Below are experts of layer 4 (counted from 0) of a mixture-of-experts language model. Rows are named down (a neuron's output weights, with its number) and show model dimensions 0-127. Each number is 128 + 24 x the weight over its row's rms, rounded and kept within 0 to 255.
Before each expert's rows: a language model's description of what the expert responds to. This comes from a sample of Wikipedia text that the model never trained on.

# expert 4
Clause-joining punctuation. Commas, and, which, who, that, but, and closing ")," that end one phrase or clause and start the next.
down7 [166 101 122  99 134 125 112 127 109 149 152 142 161 135 126 111 149 113 133 109 113 177 123 118 125 137 168 150 114 101 110 102 149 116 101 132 154  98 135 137 126 130 127 124 165 136 132  98 120 133 103 152 148 110 136 107 147  60 111 180 192 150  86 181 163 138 125 129 137 137 177 184  83 144 125 126 143 142 117 144 106 103 142 143 136  99 138 121 136 153 141 126 145 166  75 140  91 136  89 119 130 104 130 106 166 168 110  98 130 119 126 128 137 104  88 104 112 129 138 162 149 128 109 155 141 156 159 128]
down8 [158 154 127 150 176 131 126  86 140 127 142 104 106 128 106 121 126 148 125 139 151 110 117 124 166 136 169 171  88 144 112 155 108 184 105  90 127 141 121 161 120 204 126 124 149 142 139 174 158 156 121 115 130 152 111 127 111 120 170 134 139 146  88 147 172 153 138 148 162 150 165 126 105 158 135 153 101 115 124 115 120 111 136 137 126 116 115 133 114 139 112  92 108 193 134 161 158 137 177 122 117 131 158 130 101 176  83 139 138 136 148 117 124 145 117  75 119 132 122 154 115 118 143 132 117 107 138 126]
down9 [128 133 187 162 125 162 123 115 101 128  92 141 137 137 104  79 108 142 124 121 131 154 117  85 113 134 137 186 116  57 161 114 121 104 129 127 133 137 115 135 129 105 143 126 105  83 111 155 140 133 153 114 151 145 127  98 118  83  96 113 118 162 114 138 128 128 125 147 108 141  90 143 117 133 132 159 132 139 141 155 126 131 137 130 145 146 120  70 185  87  84 160  99 162  70  98 172 123 104 157 139 127 128  97 111 116 133 180 148  93  96 142 151 124 134 141 128 148 144 126 133 146 134 117 114 115 120 125]

# expert 23
Word-initial stems. Opening pieces of capitalized names and common words, such as San, St, Man, con, mag in magic.
down0 [145 100 120 130 140 136 125 116 142 139 165 162 131 131 128  92 137 106 129 186 123 108 126 150 128 109 159  91 126 162 128 158 114 136 127  83 116  75 126 125 121 138 111 128 160  96 105 183 165 131 140 123 160 102 154 146 129 159 122  81 157 158 167 130 156 147 133 137 134 124 108 147 160 167 146 183 152 168  65 145 113 133 169 106 128 114  87 157 105 123 111 120 111 132 136 128 137 133 118 131  98 102 113 137  78 108 127 137 106 183 113  92 121 105 149 114 156 103 129 115 111 153 150 152 123 132 148 141]
down1 [ 82 149  53 106 115 130 131 129 132 115 110 118 148 104 118 109 117 145  91  93  75 103 100 104 112 125 132 141 112 179 139 110 125 131 106 120 112 168 141 134 129 106 166 125 155 154  81  50 118 114 146 125 138 112 129 139 118 140 149 144 141  73 115 124 142 156 139 160 113 153 145 136 150  98 123 183 151 131 143 130 121 123 110  96 137 137 114  90  91 138 121  87 151 127 126 143 120 182 145 125 162 113 133 162 141 110  87 161 130 139 136 122 104 144 106 110 129 138 109 121 121 167 141  95 113  93 116 139]
down2 [153 132 139 131 159 154 106 121 141 134  94 137  84  89 120 104 116 155 107 117 143 135  92 170 125  92  86 116 118 140  93 108  91 116 195 124 125  87 157 126 129 156 136 143 170 147 126 153 127 140  96 123 127 105 117  88 146 108 112 152  73 132 163  99  96 101 112 126 104 130 131 107 117 144 122 121 125 111 122 150 156 127 103 160  73 116 141 101 159 122 138 121 131 107 135 131 174 116 123  95 151 129 103 112 122 127 136 102  67 133 119 163 158 134 137 160 167 127  94 110  98  88 130  89 122 146 142 146]

# expert 13
Determiners before nouns. The, a, his, its, their right after a preposition or verb, before the noun: of the, granted the, after its.
down0 [151 141 125 149 165  96 114 121 143  37 150 109 149 117 144 153  82 108 154 115  80 108 160 138 142 137 144 137 108 189  95 117 185 144 149 129  90 105 133 125 138 133 134 118 133 150  95 123 157 113 142 139 110 149  88 130 132 138 107 141  83 109 114 112 133 163  93 151 142 135 146 160 119 145 141 116 103 147 116 155 101 137 101 169 131 162 133 106 146 133 112  94 137 133 110 160 132 130 103 125 114 125 128  87 149 132 155 139 174 102 145 153 126 141 107 123 130 113 156 138 176 101 120 158 174 134 136 126]
down1 [ 84 114 111 111 132 122 128 123 114 111 138 138 125  97  98  91  74 134 196 144 149 127 149 112 141 117 157 159 123 121 142 142 120 132 111 150 165  93 117 150  84 171 130  94 118 158 147 126 128 120 127 178 130 128  75 176 104 129 178 153  88 157 139 114 141 164 137 137 128 144 118 106 131 118 163 130 138 120 106  92 102 169 151 153 171 152  99 115 127 132 124 103 115 137 152 163 110 149 112 109 103 145 153 106 133 150 139 107 114 121 146 104 101 125  97  90 109 108 150 124 137 131  96  89 121 160 114 166]
down2 [158 181 124 133  84 160 104 117 124 137 104  97 128 144 107 123  87  96 131 144 108 172 156 171 121 134 137  85 133  94 104  99 115 131 140 145 132 101 129 112 181 129 137 101  95 116 105  86 108 121 129 115 160 102 109 121 113 102 144 148 109 166 110 147 124  90  96  92  80 131 129 145 124 122  99 105 117  97 109 137 163 122 142 128 143  90 128 119 116 119  98 111 124  82 137 119 147 170 148 117 123  90 119 119 142 104  89 165 180 143 149 118 138 101 165 135 116 150 150 132 100  90 134 116 126  84 125 150]

# expert 7
Articles and word starts. The articles a, an, A, pronouns he, his, and opening word pieces like re, de, co, con (theologian, impossible).
down0 [100  97 142 112 158  93 108 142 109 126 115 145 120 105 117 176 152 131 130 105 149 111 132 115 156  76 142 148 112 154 172  99 135  95 133 111 143 148 147 140 120  69 140 185 137 132 142 117 111 113  95  98 154 128 128 137 117 104  74 122 128  99 151 138 103 122 102 135 147 130 120 151 150 137  91 133 174 140 137 101 104 141 123 141 141 197 106 179 113 155 108  83 129 104 127 122  66 176 157 106 151 128 170 132 154 111 119 122 119 150 115 136 104 153 132 115 112 145 147 159 138 126 126 150 143 130 104 118]
down1 [106 117 130 138 106 129 110 129 113 152 118 131 154 143 135 127 136 125  95  74 137  98 142 109 139 182 144 111 143  90 131 180 146 115 179 138 114 114 164 126 116  84 166 143 145 176 100 122 179 150 178 134 163 112  95 119 117 129 112 135 127 139 137 137 142 155 178 109 109 151 112 145 137 121 135 125 150 163 121 153 112 139 118 162 105 164  90 122 122 106 154 150 114 123 161 103 129 154 111 170 137 110 154 166  99 138 123 140 128  61 149 140  92 144 109  83 152 117 145 140 162 142 110 138 144 105 148 121]
down2 [125 130 112 107 140 178 109 117 101 118 144 121 186 176  94  99 132 126 115 128 112 132 138  92 123 135 104 131 143 145 173 128  85  97 116 112  95 129 110 111 120 173 122 139 143 115 136 112 144 128 113 146 101 138 140 159  93 127 138 139  86 122 175  85 109  94 174 110 121 155  97 174 159 168 122 127 158 130 154 121 131 137 139 128 132 115 148 127  83 123 126 133 119 119 138 124  88 186 167 110 139 111 154 142 108 119 125  65 128 110 103 126 104 164 135 148  96 118 105 121 153 123 102 149 105 132  80 106]

# expert 2
Determiners and word starts. Articles and possessives opening a noun phrase (the, The, his, their, its), plus first pieces of words like un, pre, Al.
down0 [144 149 142 115 118 132 103 130 160  96 184 121 151 119 120 159 118 110 154 106 132 134 105 124 108  82 161 111 142 138 115 149  85 135 161 130 135 130 107 136 146 160 138 103 176 148 116 158 129 187 108 123 139 128 162 122 129 138 104 144 168  98 111 165 101 142 137 119  95 105 108 138 182 103 133 131 138 132 111 101 150 123 133  94 113 117 140 173 129 124 135 108 124 122 158 153 125 163 119 212 150 134 112 115 116 157 103 132 141 133  98 160 131  92 127  99 108 142 145 104 133 145 163  86 155 133 186 129]
down1 [135 108 148 136 155  81 168 108 165  94 160 137 134 161 141 161 158 124 152 150 123 120 135 113 110  95 131 163 155 116 120 129 155 114 135 116 149 113 104 168  99 138 135 152 134 124 123 114 139 153  96 148  87 141 145 118 128 132 113  78 100 133 109 116 153 116 115 146 143  92 158 215 175  81 114 163 120 121 133 111 173 199 128 110 113 118 162 127 112 142 138 166 118 136 144 153 137 134 136 108 129 127 110 126  98  92 109 136 132 133 133 151 125 126 156 102 160 151 143 108  85 116  94 114 109 116 146 109]
down2 [150 135 130 169 133 153 112 120 127  99 154 151 153 151 118 107 161 169 140 139 141 181 134 110 142 158 127 129 144 146 134  98 139 138 136 148 121 120 161 123 115 146 123 130 118 131 166 155 111 135 113 108 135 159 108 208 138 128 125 118 156 109 116 187 154  98 132  61 104 158 151 145 159 200 128 120 149 112 117  94 120 135 102  95 140 112 117 139 124 100 114 134 122 154 159 105 155 149 103 162 121 154 164 138  90 138 143  98 185 110  93 151 142 108 108 116 114 142 122 132 127 125 132 151 140 135 155  97]

# expert 16
Capital letters in codes. Single capital letters and letter pieces starting abbreviations, codes and names, as in WSOP, SJSU, EFL, HTS.
down0 [141 133 134  87 108 115 122 128 121  96 142 175 113  93 144 109 156 114 110 148 144  98 109 141 106 143 167 125 151 140 158 142 159 100  83 123 110  80  75 114 148 104 115 142 110 188 139 130 113 112 152 138 117 164 105 162  87 111 128 152 126 147 115 112 136 132 155 112 128 149 126 141 118 169 127 100 142 150 123 125 135 115  98 161  97 140 145  82 101 146 130 158 136 135 113 141  91 131 121 142 109 102 104 181 161  92 112 100 137  92 128  98 122 169 133 141 129 137 133 153 137 182 126 178 136 114  84 143]
down1 [176 121 108 112 161 108 130  94 110 157 148 110 131 151 112 148 145 132 101 147 106 151  98 136  85 110 124 112 139 150 110 107 130 139 119 168 150 174 130 155 140 107 130 108 135 136 160 113 153 154 123 127  86 130 134 126 138 112 115 122 145 161 139  89 150 149  92 116 223 109  90 143 119  96 148 134 169 117  93 144 122 125 133 135 153 117 111 160 133 107 103 144 132 129 125  94 108 131 113 120 108 133  99 152 125  81 147  99 108  83  92 166 136 132 112 103  99 134  97 151  94 128 153 147 147 175 116  91]
down2 [159 144 120 144 149 110 118 107 117 142 164 102  92  85 131 125 127  98 145 157 122 109 156 112 142 115 113  99 113 108 155 117  93 146 170  85 132 141  86 126 138 128 129 110 151 157 119 141 106  83 178 136 152 124  89 109 134 124 119 120 136  65 136 139 116 145 177 120 118 110 113 115 145  90 101 119 119  93 146 125 133 122 104 130 185 147  98 120  77 125 137 132 130 135 177 126 163 120  88 151 109 162 136 104 170 125 100 118 186 126 138 140 119 163 135 120 131 151  93 117 129  94 136 127 169 167 119 126]

# expert 30
Sentence-ending punctuation. Periods ending sentences or abbreviations (Inc., U.S.), closing quote-periods, ellipses, heading closers like ==, and numbered list dots.
down6 [138 134 162 123 116 136 135 141 127 120 118 152 124 185 146 156 126 183 132 160 121 134 184 145 172 105 119 110  98 109 102  68 178 134  91 149 124  92 104 136 142 184 102 150 124 103 116 113 113 109 119  92 143 139 143 135 116 101 138 128 157  82 109 119 133 143 154 169  99 114  85 149 157 130 146 142 135 120 135 115 125 156 114 120 101 133 133 167 126  87 125 149 136 125  97 112  94 164  80 110 134 143 162 101  99 142 153 156 121 105 113  79 144 107 111 129 151 138 145 145 138 144 124 155 103 104 135 151]
down7 [105 136 153  90 137 120 103 109 138 135 100 131 129 133 132 109 151 129 104 168 116 167 104 165 112 100 109  82 121 101 164 133 132 143 145 108 171 180 120 148 130 104 138 122 163 127 156  89 124 144  95 140 119 167 149 127 109 139 128 110 130 163 129  86 159 147 118 145  90 132 145 175 155 167  88 162  90 100  98 112 129 105 147 104 134 138 106 104 150 121 125 143 134  94 128 155 107 148 163 146 180 144 128 121 152 159 150 120 149 156 168 105 175 115 120 126 109 134 118 117 122 156 120 111 123  77  87 139]
down8 [ 80 140 172 114 122 141 120 136 139 106 142 117 138 194 106  71  71 147 116 124 110 115 161 130 137 118 131 143 105 128 119  66 115 118 159 164 111 121 117 137 158 160 101 152 123 108 116 128 126 126 123 126 133 111  98 178 126 133 181 111 119 119 122 140 142 117 155 168 146 115 130 151 136  84 112 124 120 177 153 159 163 139 137 129 117 144 150 140  79  64 144 102 124 110 114 128 135 122 111 120 131 100 144  89 155 124 158 114 128 128 110  80 104 114  96 126 100 125 108 126 163 102 126 108  84 133 127 109]

# expert 24
Word-final pieces and acronyms. Capital-letter acronym pieces and word endings or mid-word fragments, such as DVD, AITC, fortification, Upload, degree marks.
down0 [106 168 118 126 138 106 161 122 115 141 168  71 138 114 112 133 150  90 106 126 117 109 131 155 118 122 122 120 125 116 185 150  61 121 135 140 127 148 137 165 127 128 149 155 141 126 129 156 126 131 111 137 100 154 116 162 166 156 134 139 140  93 137  83 141  89 129 100 129  41 112 126  89 152 131 152 148  89 146 161  75 145 133 173 151 123 105 137 138 119 102 131 124 158  96 114 134 138 126 114 116 132 110 110 106 130 108 148 147 117 102  99 159 138 132 137 149 100 127  97 112 132 112 166  89 110 152 153]
down1 [100  99 136 145 144 199 125 130  93 166 136 163 102 124 133 116 172 119  77 101 147 150  67 123 144 134 101 154 117 156 143 130 124 160 107 136 146 104 149 105 120 140 177 135 132 125 138 124 146 138 156 125 131 107 136 161  79 129 136 125  95 124 114 123 117 108 127 152  85  92  93  86 139 119 141 147 168 151 105 120  74 106 137 146 107 116 142 156 143 124 134 137 182 139 109 138 108 153 122 143 136 148 118 187 142 116  95 153 116 124 143 135 145 115  85 130 134  84 111 104 138 112 127 136 136 110  86 150]
down2 [149 139 107 175 164 169 134 176 156 138 116 193 153 138 102 161 104 144 168 168 122 119 115 141 131 134 100 126 157 117 149 114 134 130 155 102  92  88 140 146 135  99 130 128 144  69 145 130 133 104 103 144 130 146 106 147 123 157 149 149 101 134 124 101 123 121 116 136 149 106 140 146 182 101 130 168  96 118 114 171 146 160 163 135 132 106 116 134 108  99 119 141 151 126 144 128 118 104 103 125 139  94 161 114 195 101 135  93 144 126 146  89 139 116 179 143 123 143 137 113 119 120 118  97  97 117 120 101]

# expert 29
Infobox fields, mid-word pieces. Infobox labels and colons (Location, Release, Born), table separators |---|, and inner syllables like un in defunct or con.
down5 [112 144 147 138 125 156 103 186 138 126 105 118 154 164 149 138 135 166 106 161 144  93 136 116 125 130  90 133 151 141 122 136  99  82 128 108 174 118 150 113 125 153 183 120  87 148 119  82 123 133 121 111 105 150 131 118 112 124 126 121 130 134 134 145 186 149 141 106 142 110 119 166 109  87 144 108 130  91 153  94 145 112 100 118 119 170 154 134  88 154 167 112 115 114 175 122 183 124 138 129 155 135  87 107 127 133  98 121 133 166 160 143 154 101 155 114 114 104 102 162 107 130 137 133 107 143  87 106]
down6 [137  69 115 130 101  97 104 106 111 160 150 150 131 111 121 147 127 152 165 157 133 103 109 115 108 146 109 137 105 119 119 148 106 123 167 111 121  91 124  71 148 140 125 176 141 133 126 119 125 115 155 162 162  85 128 151 143 101 137 165 136 121 155 139 121 109  91 147 108 154 116 132 114 143 158 152 142 154  93 120 117 132  76 143 114 153 125 146 141 121 128 133 127 104 168 119 168 133 107  87 153 107 102 180 110 173 101  95 177 155 119 121 104 101 122 143 108 127  96 127 169 140 108 168 140 120  82 114]
down7 [ 87 127 155 128 168 120  88 117 137 108 125 140  97 130 140 136 136  88 139 100 104 102 121 172 137 141 137 124 121 111 145 135 100 134  89 137 129 145 174 130 105 146 166 127 172 149 114 106 111 154  84 143  94 149  99 103 165 138 149 175 146 137 147 131 110 181 162 131 150 115 136 127 142 121  76 124 141 130 119 123 133 144 126 108 120 129 158 128 132 180 148 106 110 123 101  99 175 122  94 115 128 134  98 120  72  72  89  91 193 114 117 135 138 141 109 127 118 111 136 129 160 116 160 145 137 154 133 140]

# expert 0
Proper-name and institution words. Capitalized name words and nouns in institutional phrases, often after the, such as National, American, United, Social, Chief.
down6 [110  78 128 155  78 108 146 118 146 177 102 138 145 155 102 138 141 165 116 126 114  87 129 157 114 157 147 120 132 137  77 109 133 162 100 161 126 125 163  80 110 150 119 141 132  82 123 146 153 102 146 157 114 149 133  90 147 127 108 105 110 142 113 131 112 107 119 118 114 129 151 142  75 103  94 126 145 140 164 124 142  90 111 161  85 140 120 145 145 147 146 132 133 118 137 143 170 166  97 153 119 148 110 139  97  84 151 112 114 142 112 159  71 160 134 174 131 164 150 108 128 125 137 116 149 110 119 142]
down7 [147  96 147 128 123 125 119 124 104 129  89 122 162 122 140 100  83 161 175  71  98 126 113 120 109 165 150 116 126  95 101 144 189 126 107 133  79 160 104 137 148 107 112 140 110 178 113  90 103 138 135 132  97 167 133 117 142 120 126 116 126  73 143 137 172 172 153 128 113 125 114 136 141 165 142 138 104 124 113 154 149 155 125 182 112 135 116 131 136 107 128 121 155 194 157 160 133 128 154 126 149 117 152 119 109 156 131 104  94 151 118 128 123 158 129 122 122 128  80 103 109 117 162 116 106 115 140 124]
down8 [ 84 175 107 111  82 136 109  95  73 110 130 106 118 139 165 108 120 139 122 178 164 132 140 126 149 180 102 162 145 123 134 164 143 133 140 111 121 116 101 147 118 110 139 121 160  92 114 113 142 163 153 187 144  75 116 124  95 165 105 147 146 132 140  92 103 126 120 115 120 124 124  94 124 146 136 136 136 121 141 128 121 155 118 129 145 144 133 104 154 101 152 119 133 117  65 130 132 107 137 183 120 120 175 131 108 140 137 156 133 148 152 127 119 144 116  96 108  92 109 115 136 160 122 179 130 164 107 160]

# expert 14
Personal names and places. Given names and name pieces such as John, David, London, ton, ley, plus month names, often in lists and tables.
down5 [134 131 152 116  76 130 170 160 120 124 134 110 101 174 105 126 112 134 147 123 158 122 148 116 123 100 144 119 174 123 168 121 131 118  99 105  71 136 123 106 163 114  99  84 103 141 147 127 118 120 133 136 116 102 183 143 122 127 157 136 111  97  89 129  88 103 115 108 116 117 157 107 161 140 127 126 153 105 150 150 147 119  92 182 131 121 146 102 191 128 119 134 169 114  96 124 126 125 139 104 167 128 147  94 167 165 116 118 116 133 145 123 144 106  98 101 153 108 161 139 115 130  70 119 118 161 136 155]
down6 [102 176 106 149 137  91 114 114 129 144 120 123 134 120 147 121 147 128 131 140 144  92 148 105 111 139 117  69 106 113 151 106 117 150 102 146 122 134 118 180 148  45 141 111 125 128 152 100 122 174 111 133 101 101 148 130 154 132 107 169 136 107  91 164 165 139 155 120 202 137 133 119 102 161 122 115  98 146 109 123 135 143 103 164  99 133 168 130 149 146 121 115 113 131 134 126 168 128 148 129 123 145 141 121 135 127  86  85 141 121 147  99 125  93 182 106  88 126 104 132 105 142 159 145 139 136 151 134]
down7 [144  92 114 146 101 152 117 121 115 100 133 122 113 140 122 129 105 163 129  72  98 152 138 170 141 170 109  93 119 166 106  85 139 114 126 131 112 105 149 130 164 123 121 126 139  84 143 104 131 120 169 156 141 129 142 120  76 112 108  95 140 129 124 121  82 160 135 103 122 112 147 144 129 134  88 122 118 107  87 149 175 117 156 141 101 128  91 153 138 144 142  82 149 140 118 137 154 130  81 156  97 158 181 126 107  96 119  99 112  98 108 147 150 145 116 120 105 172 154 131 145  80 151 153 147 118 115 126]